config.yaml
d_model: 160
d_expert: 128
normalize_top_k: true
balance_loss: 0.00221
balance_bias: false
groups_per_token: 2
vocab_size: 1684
lr: 0.00863
beta2: 0.95
grad_clip: 0.5
Below are experts of layer 4 (counted from 0) of a mixture-of-experts language model. Rows are named gate (a neuron's input weights, with its number), up (a neuron's input weights, with its number), down (a neuron's output weights, with its number) and show model dimensions 0-159. Each number is 128 + 24 x the weight over its row's rms, rounded and kept within 0 to 255.
Before each expert's rows: "comes after" lists some tokens at least twice as common just before its tokens as in all text. This comes from a sample of Wikipedia text that the model never trained on. Tokens count by the router's weight.

# expert 28
comes after: " B", " T", " K", " J", " S", " H"
gate6 [139 103 142 153 132 124 133 115 132 154 177 144 130 117 104  71 119 154 147 170 128 116  97 106 110 119 111 117 130 161 163 123 117 128 110 102 123  96 128 126 103 140 130 107 110 135 121 128  93  99 155  96 124 103 116 117 138 139 136 168  89 152 111 123 181 139 180 137 125 132 103 169 102 131 124 116 124 114 153 145 143 100 130 113 115 179 130 129 125  96 120 141 131  99 101 156 128  48 152 146 110 162 138 153 102 135 145 102 121 143 130 127 142 109 132 155 150 129  96 153 104 144 139  83 126 108 112 113 134  89 124 128 184 125 127 169  96 112 129 146 121 211 103 139  92 123 152 108 109 174 115 147 137  77 131 140 133 135 126 175]
up6 [129 170 116 155 125 152 164 165 144 135 117  94 124 154  79 101  82 126 159 106  98 141 157 134 117 152 109 167 134 119 116 132 145 131  88 134 165 106  94 119 112 145  47 116 126 146 133 146 171 146 130 154 144 155 120 151 182 133 168 119 150 109 117 156 167 102 156  99 138 123 115 161 137 109  92 101 156 156 159  91 137 138  96 135 157 104 120 163 120 120 136 107 119 122 158 163 148 137 110 114 156 109 137 169  83  80 145 132 105 123 149 151 132 132 147 118 121 124  89 135 154  75 119 119 146 133 141 130 140 167 123 122 146 112 119 113 150 116 135 115 120 137 125 156 182 115 106 131 105 119 164 130 152 116 127 132 155 172 115 153]
down6 [161  96 104 155 107 138 121 149 141 154 125 121 121 163 126 117 118  96 131 142 167 120  96  70 116 184 154 148 155  94 114 125 109 132 147 109  89 113 117 126 162 124 102 132 112 136 119  86 151 148  83 105 126 104 168 126 120 119 149 157  92 125 150 138 119 135 109 100 108 146  83 164 113 119 131 143 163 155 149 148 150 143 129  87 129 147 124 140 130 117 133  96 151 119 158 158 133  71 142  84 122 158 100 108 152 112 109 119  89 158 123 148  85 129 142 134 152 134 155 116 116 148 129  94 123 163 144 149  86 103 134 106 135 102 120  86  73 145 162 143  92 127 144 133 123 166 163 141 109 139 112 122 130  89 160 119 166 168 126 108]

# expert 22
comes after: " |", "|", ",", ";", ":", " in"
gate8 [ 98  94 100 120 112 123 154 147 142 112 167  97 101 128 106 127 116 151 138 144 148 131 112  88 149 134 130  61 107  98  91  97 128 108 120 133 121 147 136 114 155 148  89 144 121 141 103 165 140  98 112 130 121 132  92 140 121 166 185 119 101 170  85 159 105 171 130 132  98 141 147 141 161 153 107 187  94 105 103 127 115 118  99 120 163  81 163 114 121 107 114 172 137 139 111 130 125 129  88 135 123 117 124 143 103 112 139 115 106  81 168  97  96  89 177 143 145 107 192 130 107 115 130 120 157 139 144 117 158 132 148 122 136 118 141 182 120 115 122 127 150 128  74 140 146 143 139 126 120 110 139 138 126 130 158 132 121 127 114 123]
up8 [115 127 101 127  72 150 165 163  89 201 143 104 138 110 141 157 113 158 130  92 162 111 144 139 153 124  75 201 134 128 140 145 128 129 119 121 115 111 128 113 152  86 123 143 102 149 114 116 153 160 147 123  99 100 149 137 103 129 128 143 123 103 167 100 115 155 148  64 129 150 128 102 107 115 110 117 122 141 168 123 160 124  86 137 101 128 109 140 140 197 113 140 101 132 137 119 108 131 110 147 139 185 121 115 156 102 127 137 118 141  99 104 140 133 133 120 141  86 120  87 119 107 107 163 140 117 122 135 155 109  78 136 139 158  96 118 128 161 145 140 134 155 102 128 109 140 121 178 152 108 156 121 109 116 151 143 148 110 121 130]
down8 [144 165 110 131 109 161 106 114 185 133 130  86  87 122 136 144 139 131 112 105 117 158 158 146  94 130 132  93 155 120 153 161 161 164 110 114 107  90 120 108 119 131 113 147 126 148 112 103 112 159 125 108 157 127 142 160 114 138  94 106 110 125 136 101 126 136 118 153 107 117 134 156 122 156 109 147 144 148  97 104 143 168 105 159 171 140 105 114 111 152 188 175  94 110 105 128 114 128 112 130 128 164 140 158 137 151 105 123 198 101 132 107 147 182 151 140 103 109 153 121  84  97 135 144 174 174 122 158 106 139 109 131 123  89 126 111 183 143 126 138 102 120 126 113 100 121  99 133 135 115 129 125 143 131 131  65 130 161 132 145]

# expert 11
comes after: " ", "20", "19", "–", ".", "18"
gate5 [125 105 108 144 151 121 133 113 122 189 110  79 103  97 125 113  86 162 144 123 200 111 137 133 120 125 141 142 150 120 121 164 109 110 125  92 166 165 129  90 164 129 152 104 115 126 119 159 149  91 116 114 120 118 110 131  92 121 108 123 143 131 122 145 155 117 103 125 144 112  98 135 133 123 116 134 102  90 139 148 113 128 135 154 135 110 180 162 104 153 138 138 143 166 112 146 176 148 101 119 142 120  91 175 115  99 116 122 113 155 131 134 118 136  92 117 112 101 115 105 103 121 142  95 147  79 110  93  87  81 158 139  88  87 135 132 159 117  81 132 160 136 125 149 160 110 113 116 120 125 101 165 104 105 172 122 120 113 159 100]
up5 [169 116 147  93 137 181 165  80 150 127 116 111  97 106  98 116 101 170 105 137 163 131 103 125 146 161 129 167 120 105 116  92 112 104 122 139  67 133 140 107 152 120 125 124 114 136 102 159 133 111  88  90 117 103 113 117 148 116 137 135 116 185 148 136 128 155  99 112 128 121 155  98 147 110 116 109 127 129 130 150 157 140 109 153 115 115  93 161 104 125 114 127 100 151 131 139 153 121  96 144  89  84  99 160  83 108 118 140 123 164 155 174 125 122 128 127 147  80 122 100 137 154 142 121 141 108 152  85 131  99 151 126 119  53 136 125 128 132 116 109 136 101 153 125 148 149 154 126 112 142 132 139 181 123  92 167 129  92 133 115]
down5 [165  70 137 117 130 137 131 141 103 147 128 134 133 148  63  90 133 130 145 182 133 150 138 133 169  95 114 109 120  94 123 105 131 155 125 138 114 146 137 127 117 120 126  96 175 112 157 102 112 160 102  99  87 101  94 115 144 107 147 139  90 122 140 177 121  96 159 115 120 165 169 114 153 163 186 135 146 141 134 103 114 108 172 110 128 146 155 133 145 133 105 115 112 121 161 156 157 107 133 121 158 119 123 121 152 107 141 130  93 104 141 120 134 147 129 117 137 112 124 172 201 158 111 138 132 193 149 114 161 162 128  92  98 148 149 117 126 167 148 139 153 109 131 144 145 141 130 111 123 100 124 130 153 104 103 133  98 152 129 129]

# expert 9
comes after: "\n", " |\n", ")\n", "0", ")", "1"
gate5 [ 99 138 100 105 131 117 158  79 146 119 151 146 102 142  95 134 109 150 170 151 122 163 150 121 146 105 150  68 110 122 126 124 123  94 106 142 119  95 138 160 147 160 111 122  77 156 106 148 134 150 127 147 159  66 128 151 138 132 115 145 165 134 186 106 132 136 165 133 116 153 116 133 135 112 142 124 117 155  83 150 117 144 115 116 118 141 149  84 156 149 122 112 150 114 131 130 139 148 142 104 160  89 137 145  84 105 154 146 120 121 160 112 140 103 109 138 129 163 132 140 103 150 135  76  97 136 125 104 141 119 200 101 138 113 116 140 135 160 164 116 135  98  99 107 178 137 170 122 102 108 124 158 133 159 101 145  85 114 115 127]
up5 [147 137 155 139 143 111  82 120 109 178 140 110 123 176 123 120 120 125  73 145 143 137 128 126 101  99 110 165 170 139 132 132 122 129 134 144 128 155 132 127 160 115 120  93 139 134 125 160 149  75 109 105 144  83 125 140 107 149  98  89 101 154 121 112 122 125  97 134 166 122  90 122 113  81 144 125 147 168 105 143 126 121 131 147 125  84 127 125 118 144 139 178 115 153 161 112 160  86 151 150 109 167 125 121 125  72 107 115 142 113 141  88  88 151 107 102  83 160  90 107 140  93 114 169 113 145  89 103 136 111  88 133 111  97 116 113 158 133 133 147 130 129 117 169 129 127 119 116 138 117 110  99  96 121 140  75 147 128  88 123]
down5 [102 138 124 131  85 115 131  85 140 163 101 139 150 154 113 164  99 135 123 142 100 164 161 122 145 129 101 105 108 146 163  94 131  77  91 104 152 170 151  91 169 107 142 119  84 137 140 130 144 107 138 121 160 156 133 125 116 134 112 131 157 146 119 196 134 117 147  96  94  97 126 151 131 127 151 107 138 174 114 122 126 135 138  95 107 180  93 105 117 142 103 128 107 123 116 162 128 169 112 124 131 124 155 114  76 165  92 121 151 126  89  99 130 121 130 120 121 112 111 106 123 106 150 133 117 135 146 109 149 150 134 129 164 142  97 153 154  90 107 132 133 156  91 136 184 165 139 106 173 118 108 108 150 102 161 152 111 116 138 148]

# expert 30
comes after: " the", " |", "-", ",", " of", " and"
gate3 [139 123 157 128 134 140 107 148 188 144 130 112 174 146  99 126 158 100 166 125 119  72 107 138  92 148 108 176 158  94 171 144  95 128 133 156 173 136 106 161 151 145 155  90 118 129 127 120 147 164 114 159 147 147 128 174  91  93 107 142 138 125 118 116 156 142 108 118 114  87 148 117 143 150 137  96 113 121 148 101 157 142 162 169 146  92  94 145 150 124 136 123 133 165 142 109 154 135 111 136 127 137 180 168 167 134 164  94 165 161 128 143 127 154 128 114  92 117 144 148 128 135 138 129 117 141 124 121  68 122 142 152 119 148 139 120 155 131 148 124 114 118 130 139  88 124  80 138  72 130 139 147 101 142 111 139 119 113 114 160]
up3 [133 115 101 139 122 121 118 106 130 148 141  83 133 111 146 155 142 196 127 101 162 148 138 125  99 132 171 152 136 163 110 164 119  95 112 142 134 104 182 107 118  80 105 181 125 143 131  79 137 131 124  93 103  77  96  78 132 108 138 136 154 107 132 111 116 127 119 114 112 171 133 131 132 135 122 128 122 133 133 151 118 137 129 100 131 140 133 162 113 100 131 157 131 166 169 114 119 143 110 153 119 145 125  82 139 142 107 159 131 103 154 141 133 171 140 140 124  98 108 141 117 163 130 136 155  63 137 141 156 133 147 165 161 148 182 100 102 141 109 128 155 154 171 101 104 116  97 104 137 153 101 133 129 111 147  98  89 152 118 100]
down3 [ 80 126  93 125 141 146 127 143 124 165 112 137 154 127  92 126 119 153 150 107 119 108  88 153  98 117 111  62 126 116 137 110 155 149 122 132 141 133 131 182 128 139 133 127  95 145 118 157  98 148 125 136 112 174  72 161  85 173 120 153 121 111  92 138  93 138 120 132 117 113 105 109 138 113 124 103 101 138 163 138 146 128 142 140 115 154 134 137 101 118 137 127 133 144  98 219 136 138 166 127 128 134 121 168 168 173 107  91 133 157 124 123 115 145 159 139 146 145 114 112 168 117 137 123 146 164 159 107 160 126 130 120 149 142 132 131  89 160 133 129 176 109  79 139 126 166 103  95 126  81 134 131 167 115 120 111 107 129 146 139]

# expert 19
comes after: " ", ",", "–", "\n", "ed", "20"
gate6 [110 133 167 144  99 119 153 155 159 139 143 104 115 153 137 111 140 159 134 157 120 165 110 112  95 124 108 138 135 105  86 116 148 112 136 163 125 151 138  83 149 136  75 124 112 124 110 152 114 161 155 137 102 117 113 144 124 178 138 148 139  86 121 171 104 157 147 136 170 154 164 142 125 101 115 139  61 122 143 147 116  63 122 115 107 135 149 139 130 112 153  91 133 133 166 131 112 109 148 189 144 127 141 110 138 155 141 136 117 130 170 128 148 122 104 121 143 137 177 110 132 156 105  92 127 138 121 123 191 130 102 117 130 130  78 132 113 153 100 130 126 147  86 163 159 158 115 121 130 160  90 125 131 134 122 149 110 147 109 176]
up6 [ 91 170 142 158 144 133 160 122 173 110 132 113  85 115 125  92 148 100 123 153 143 145 105 125 106 135  91 101 122 115 102 154 112 146 150 108  85 181 134 119 110  75 134 122 150 127 164 121 128 124 116 124 128 159 110 114 130 125 126 159 137 101 134 160 138 180 143 125  70 146 148 123  89 149 150 134 121 160 117 119 131 104 134 145 115 149  69 162 155 133 152 121 115 143 112 120  69 127 126 127 153 109 106 100 144 150 161 147 118 145 104 121  99 123  88 141 124  71 151 106 118 122 143 121 117 134 133 119 100 133 138  68 132 130 115  94  93 164  86 126 159 161 110 125 124  97 167  94 130 153 119 136 148 153 127 164 171 123 117 156]
down6 [163 113 120  83 128 106 133 133 124 140 140  99 129 126 142 147 169  88 111 101 118  93 149 128 145 168 128 197 115 140 136 136 150 124 117 142 142 159 170 146 131 132  90 143 136 164  96  93 161 164 137  88 120 138 129 114 124 179 122 163 124 137 137 115 135 101 139 167 144 123 115  90 136  97 103 125 162 113 120 143 117  75 110 136 173 133 135 138 102 116 109 122  96  93 125  87 150 139 119 109 125 108 116 140 164 120 122 140  95 184  87 116 144  88  83  90 125  99 100 128 112 140 122 132  99 148 101 120 124 104 136 135 123 120  82 181 146 150 133 136 134 108 128 169 162 152 130 129 111 158 124 144 131  92 104 115 161 181 132 144]

# expert 12
comes after: " (", "==", " \"", "\n\n", "A", "S"
gate7 [ 93 147 111 110 142 115 120 148 103 107  97  92 136 124 106 147 131 135 136 195 194 117 136 165 155  81 144 128  94 124  96  79  93 144 130 118  85  86  99 131 156 150 103 122 126 176 105 138 116 139 179 146 156 159 115 136 159 111  93 169 168 145 120 127 118 131 168 142 143 141  65 138 134 146  91 126 150 135 139  89 126 118 165 145 129 118 111 145 136 131 126 102 106 136 141 115 142 156 128 137 150 156 111 135 126 147 122 123 107 133 148 146 119 175 166  91 159 122 107 133 105 159 111 105 140 138 143  84 139 143 114 124 118 132 124 121 137 128 160 139 108 110 106 139 108 136 199 143 172 135 129 150 164 125 139 136 139 118 148  94]
up7 [101 128 148  91 159 121 154 117 121 104 109 121 158 166 132 123 140 156 104 137 115 104 140 151 111 123 107 111 139 117 149 131 175 125 139  98 163 169 136 149 137 109 111 130 127 117 143 130 142 181 136 113  92  96 150  86 115 120 144 121 167 154 149 108 163 156 122 126 149  80 161  69 144 112 120 103 139 143 162 120 108 121 140 135 153 115 117 118 109 103 113 138 161  92 120 110 120 103 122 151 105 164 138 120 132 138 109 128 132 133 136  94 118 178 172 149 162 155 183 145 131 175 136 143 152 147 107 149 134 165 126 166 178 114 133 134 122  95  92 137 129  91  84 162 128 136 112  95 108 141  95 169 114 113 158  66 107 129 134 144]
down7 [171 113 124  98 108 130  91 154 138 138 118 166  97 105 169 102 125 132 138 104 172 115 130 128  86 146 170 138 104 114 108 124 163 122 130 123 127 148 156 118 134 123  72 155 148 144 128 138 140  91 145  88  79 125 104 127 120 149 144 110 130 137  98  76 165  89 126 142 133 112 131 173 147 157 100 157 131 127 135  95 143 131 109 153 167 186 149  99 126 106 124 116 122 126 130 113 130 119 100 106 129 163 145 121 159 162 123 122  91 134 129 157  73 122 144 155 146 123 127 158  96 125 124 100 141 144 148 127 180 112 182 103 154 107 147 132 148 116 122 159 137 131 145 138  70 160 103 106 112 114 115 104 120 162 173 113 147 124 154 110]

# expert 37
comes after: "0", ")", "1", "2", "3", "5"
gate5 [100 116 161 106 108 135 145 131 118 147  99 131 152 110 130 115 161  71 107 132 127 117 139 110 168 137 150 100 167  85  91 109 122 139 170 131 106  98 111 105 137 133 114 150  97 167 179 112 145  99 121 103  81 179 146 137 120 116 134 131 118 184 132 141  96 140 128 110 128 112 130 118 116 141  80 128  83 179 142 140 125 133 141 142 108 112 115 117 151 135 145 124 104 103  99 119 153 127 154 109 127 159  86 138 154 115 161 140 172 102 100 148 138 108 156 112 172 162 129 135 119 128 115  81 136 147 162 139 104 111  98 122 126 129 165 146 111 127  95 153 133 104 162 131  95 137  81 114 131 114 158 113 166 108 143 136 170 164 168 120]
up5 [140 136 119 130 169 155 125 151 113 108 178 119 175 155 107 139 127 202 130 107 138 113  99 125 120 128 145 134  91 110 163 130 107 164 109 136 130 108 149 136 125 146 185 115 150  99  86 128 127 148 108 138 181  97 106 103  99 141  94 150 106 110 120 116 110 114 132  96 156 134 122 125 186 120 109 119 114 133  96 129 130 117 134 130 150 111 116  95 126 128 107 118 123 148 155 174 106 159 130 159 135 146 127  63 119 160 125 149  72 154 147  91 140 127 106 133 162 110 113 142 133 116 125 177 117 137 103 107 137 106 133  87 140 134 123 124 144 116 169 143  86 103  82  93 114 148 137 147 144 160  90 125 125 139 141 134 120 153 154 177]
down5 [133 137 131 145  96 128 109 145 128 121  95 110 129 118 108  87 130 141 118 108 144 104 173 144 143 120 203  94 152 130 127 172 113 153 157 145 148 131 175 157 159 143 114 153 118 145 171 139 136 132 144 177 117 138 109 107 126 124 128 132 140 115 136 111 111 126  86 162 133 169 146 107 103 103 124  98 134 106 162 131 125 106 108 110 124 121 108 142 130 129 160 116 122  82 125 106 121 128 106 110  76 120 108 107 109 138 139 174 142 114 153 148 146 126 169 142  87 133 158 138 103 171  85 133 101 137 178 138 110 162 110 100 134 171 149 135 107 163 161 151 103 142 116 106 107 150 102 159 158  99 171 106 123 155 108 137  79 155 110 167]

# expert 0
comes after: " |", "|", ";", ",", ":", " /"
gate0 [ 95  86 159 114 134 160 120 112  95 117 127 146 127 121 146 106 151 129 100 154 155 111 115 131 167 122 100 135  99  94 136 123 117 132 110 134 132 159 147 112 112 142 118 122 130 128 143 130  88 145 170 131 164 137 173 177 117 136 138 145 133 119 108 115 133  69 149 118 100 111 137 132 125  74 124 163 109 122 191 112 177  98 130 103 129  95 107 137 136 128 124 112 155 126 114  77 135 102 176 102 167 112 149 113 111 149 115 128 131 100 136 137 119 131 168 119  75 181 146 156 136 109 155  89 114 162 131 106 124 135 105 117 132 108 180 127 159 125 108  98  93 134 163 135 151 118 113 168 138 164 135  86 160 130 140 150 121 167 118 159]
up0 [164 152 129  90 178 119  99  89  95 173 108 105 115 128 128 142 128 130 141 125 115 123  96 151 133 163  82 146 133 115  93 109 106 121 113 142 128  92 142 136 136 132 148 190 113 113 157 142 153 114 137 131 161 101 140  99 135 174 153  87 113 160 113 125 141 132 120 136 110  96  77 112 154 167 113 105 133  53 112 148 105 136  77 115 133 134 142 136 121 110 117 167 124 150 140  99 119  84 128 141 121 120 153 114 138 114 139  97  91 105 112 136 116 112 155 102  93 144 148 120 117 142 128 148 121 130 168 153 130 103 170 140 117  94 118 122  79 123 138 134  95 146 134  99 144 112 101 153 142  70 130 109 103 121 152 119 167 173 134 142]
down0 [164 111 114 113 167 131 132  71 127 153 134 119 137 121 176 138  95 159 125 140  98 130 115 157 112 106 118 136 147 199 145 106 110 129 134  88 126 156 114 102 111 150 170 135 129 151 118 133 141 137 109 145 134  79 149  98 125 102  98 102 109 130 145 178 153 118 142 134 158 126 110 116 162 166 123 149 102 160 100 101 111 109 118  85 151 169 145 119 112  85 127 122 132 154 149 114 156 137 127  64 102  96 133 134  99 113 144 101 127 133 141 109 127 110 105 166 168 114 120 146 119 141 137 112  80 124 140 128 163 108 135 127 106 110 169 118 155 142  97 169 139 118 133 150 150 142 129 186 128 110 128  96 149  81 161 131 129 153 153 155]

# expert 17
comes after: " |\n", ".\n\n", "\n\n", " |\n\n", "|---|---|---|---", ")"
gate16 [142 150 108 131 112 112 141 141 131 155 126 110 114 131 162 154 119 129 113 149 113 168 154 103 110 126 117 116  79 146 131 116 144 112 173 119 131 104 133  92 122 138 143 109 109 198 117 120 123 110 150  98 103 154  95 103 150 108 154  60 148 156 105 103 103  80  92 124 141 105 124 130 157 131  51 133 125 103 159 143  99 116 164 131 137 163  85  99 119 125 112 112 111 134 115 119 152 116  84 171 126 108 105 111 110 175 113 133 129  73 137 136 133 118 173 136 127 125 165 133 111 119 141  93 131 138 149 171 141 134 147 115 141 139 135 143 104 134 134 174 187 147 113 154 119 139 141 118 126 109 122 143 126 130  99  68 145 112 119 148]
up16 [166 144 103 108 141 142 103 154 117 150 127 112 147 127 115 138  87 115 105 168 113 153 151 104 138 115 113 112 145 116 133 114  81 122 184 136 130 133 147 102 143 189 101 151 123 158 111 161 126 128  82  55 140 129 148 137 147 121 138 111 112 143  89 130 143 119 122 113 149 154 128 115 157  89  88 130 143 137 158 186 153 146 152 140 142 169 124 103 118 136 129  66 113 130 115 117 153 187 137 152 139 102 107 126 150 158 141 105 115 104 146 115  94  89 160 102 116  82 107 174 166 147 146 129 144 160 151 134 123 108 114 114 107 127 135 142 102 135  95  82 156 117 145 131 139 133 133 133 134 117 125 147 115 115 144 127 144 149 141 187]
down16 [138 103 103 135 105 135 113 125 108 108 163 152  94 114 128  71 138 155 129 144 122 132  94 144 148 122 147 131 151 114  82 111 135 124 123 134 125 125 117 100 178 104 102 100 163 120 125 111 120 159 138 141 167 151 108 119 105 129 139 122 126 146 125 122 107 131 174 121 140  85 185 130 125 151 128 138 141  84  95 123 126 116 101 119 148 176 140 111 124 153 118 143 141 121 156 151 188 129  96 142 149  96 120 119 114 139 192 104 176 138 119  99 174 129 106 166 100 135 117 128 134  97 124 132 103 106 114 104 115  90 143 128 110 102  97  92 131 103 140 160 180 146 112 103 151 149 129 175 167  97 103 122 133  79 158 138 105 135 100 162]